config.toml
vocab_size = 32000
norm_eps = 1e-06
init = "trunc"
final_lr_fraction = 0.0
Below are experts of layer 4 (counted from 0) of a mixture-of-experts language model. Rows are named router (the router's row for the expert) and show model dimensions 128-191. Each number is 128 + 32 x the weight over its row's rms, rounded and kept within 0 to 255.
After each expert's rows: a language model's description of what the expert responds to; "mostly gets" lists some tokens that are sent to it at least half of the time. This comes from a sample of Wikipedia text that the model never trained on.

# expert 24
router [129 152 126 162 119 132  63 171 111 193 161 131 142 114  80 146 121 119 115 176 179 107 106 174 177 116  88 112 116 132  79 138 147 128 145 199 103 135 131 124 187 136 102 112 150 133 149 126 177 118 118 145 161 187 108 159 118 110 143 121  89  83  41  91]
The article the, and sometimes possessives like our, their, its, right after a preposition or at a sentence start, as in towards the end.
mostly gets: " the", "The", " The", "the"

# expert 37
router [ 80 137 140  74 159 114 157  91 145 174 138 141 157 156  75 160 123 127 140 140 142 139 123 104 141 171  68 122 173  84 111 128  88  78 157 137 166  33 101 104  87 169 175 144 168 167 155 173 120 177 116 137 142  57  97 154 160 145 120 149 136  89 113  85]
Opening pieces of capitalized words and names, such as A, An, The, No and Le, often after apostrophes, quotes, parentheses or line starts.
mostly gets: " An", " A", "Re", "An", " There", "A"

# expert 47
router [ 96 104 215 107 139 162 137 148 170 118  87 182 157 194 126 131 131 131 166 139  72 144 170 238 111 109 103 148 150 168  95 113 112 125 134 118 103  69 121 114 158 111 178 108 159 113 145 123 130 153 128 193 145 186 169 149 107 131 155 161 162  80 188 156]
Short word pieces inside foreign or rare words, including Cyrillic and Arabic names, such as -al-, -an-, -uch-, ibn.
mostly gets: "AZE", " Muhammad", "ad", "ibn", "od", "ep"

# expert 45
router [114 138 138 103 115 193 140 116 131 131  99 169  53  97  92 101 105 125 158  99 183 124  61 120 139 101  83 131 168 116  81  90 146 136 148 154 106 109 146 119 135 131 128 127 171 109 139 148 131  44 113 108 148 130 153 201 171  92 136 106 121  92 148 119]
Final digit pair of years in ranges and dates, such as 1870–71, 1967–1981, (1896-1980), also other number fragments.
mostly gets: "99", "29", "03", "71", "93", "59"

# expert 49
router [ 72 146 137 150 160 144 170 190 128 164 153 144 145 213 101 134 157 107  79 102 117  91 172 150 127 117 152 146 106 101  99 118 146 127 122 163 119 132 136  91 163 149 129 152 127  54 107  96 130 168  81 139 207  60 118 149 161  68 140  67 132  93  98  86]
Adjectives and past participles after was, is or a, such as established, available, known, appointed, significant and able.
mostly gets: " established", " active", " available", " able", " important", " known"

# expert 23
router [172 149 108 117 123 200 125 124 160 152 122  76 140 109  91 137 154 144 151 127 121 130 126  74 123 175 138 106 171 177  92 155 157 150 113 151 109 134 119 103 109 209 135 126 182 147 102 147 111 159 150 152 136 129 128 142  74 137 125 159 130 130 103  65]
Function words linking or continuing clauses after commas or copulas, such as but, be, when, while, not, and the -ly ending in barely.
mostly gets: " but", " be", " when", " been", " where", " while"

# expert 52
router [169 154 102 124 174 116 137 159 162 166 143 140 121 122 135 142 205  90 100 112 128  51 142 118 195 174 127 131  72 171 111 139 157 103 127 213 111  94 161 106 148 164  95 136  95 131 173 151 162  94 115 121 144 110 115 100 145 139 202  95 110  39 134 144]
Numerals, currency signs and scores in statistics, tables and fees, such as £5,000, $8.2 million, 1–0, (6.
mostly gets: " ±%", " 2–1", " $1", " (6", " (5", " (4"

# expert 21
router [117 178 150  64  99 169 133 120  51 130  85 151 136 109 125 147 126 105 147 112 171 134 135  65  89 144 182 125 149 114  90 129 118 104 133 128 127 119 161 106 142 103 138 149 122 137 135 166 106 127  72 155 223 151 115 123 168 134 111 176 132 130 159 148]
The word as after such, known, redesignated, plus by, than, colons and labels in infoboxes like Scientific classification.
mostly gets: " as", "Scientific", "hylum", " Clade", " than", " •"

# expert 18
router [138 121 115 108 123 122 144 166 174 194 168 122  72  95  91 160 146 166  69 170 141 183 128 179 127 160 161 184 103 219  97  82 164 113 129 124 184 112 127 125 127 204  74 139 177 163 158 111  62 189 140 136 130 139 134 166 151 161  98 156 175 135 111 131]
Prepositions and connectives that open a phrase or sentence, mainly on, in, at, under, using, during, according, and the relative-clause word what.
mostly gets: " what", " During", " using", "After", " under", "On"

# expert 0
router [153 159 140 151 210 101 108 126  76 153 169 158 183 156 120 140 109  74 135  82 139 135 182 176  93  96  91  77  93 114 157 110 159 118  95 102 103 159 154 126 113 116 128 186  94 190 157 115 101 153 172 158 124 122 117 149  88 122 133 131 101 149 158 119]
Short letter pieces inside non-English proper names and transliterations, often right after a capital, as in G-an-su, X-y-ridacma, V-ign-ola.
mostly gets: "erry", "o", "eo", "ri", "ao", "iel"

# expert 41
router [120  77 154 138  98 156 125 168 146  98 153 172 106 113 133 132 114 100 151 167 159 120 131 112 164 102 138 123 179 174 135 120 162 124 150 148 158 113 120 111 135 198 127 110 178  34 134  91  83 157 107 125 194  85 112  73 156 166 174 149 176 105  64  95]
Common nouns ending a noun phrase after an article or adjective, such as story, series, league, media, rights, program.
mostly gets: " story", " media", " letter", " society", " news", " arts"

# expert 53
router [ 98 226 133  91 124 170 146  96 129 154 116 121 115  95  96 167 121 178 135 108 110 170 135  89 104 126 152 161 137 116 106 132 116 103 131 113 163  93  80  92 101 252 164 112 157 159 157 158  60 179 139 117 155  80  91 129 150  96 176 164 160 135 178 140]
Prepositions and connectives starting a sentence or title, such as In, As, After, For, On, During, However.
mostly gets: "In", " In", " On", " As", "On", " After"

# expert 12
router [ 93 152 120 101  84 211  88 123  94 103 119  91 145 118 107 140  82 164 143 160 140 136 151 193  55 104 131 140 170 177  86  97  87 169 111  85 179 186  79 112 155 125  92  87  68 142 188 167 116 126  71 145 118  95 110 145 100 130 170 124 137 149 192 102]
Word-final suffix pieces forming adjectives, nationality words or participles, such as Bangladesh-i, form-al, accompany-ing, -tic, -ous, -able.
mostly gets: "tic", "arian", "ssian", "iana", "tional", "ous"

# expert 55
router [ 83 188 129 154  81 186 100 205 135 166 163 109 103 111 147 123 146 156 155 201 138 167 183 135 115 133 160 128  41 181 100 113 177 161 181 119 107 125 192 107 160 190 169 191 175 201 189  76  92 147 133 139 113 150 140 148 131 164 155  90 179 153 154 125]
Past-tense action verbs right after a subject like he or a name in biographies and sports reports, such as won, joined, served, scored.
mostly gets: " took", " won", " began", " went", " became", " wrote"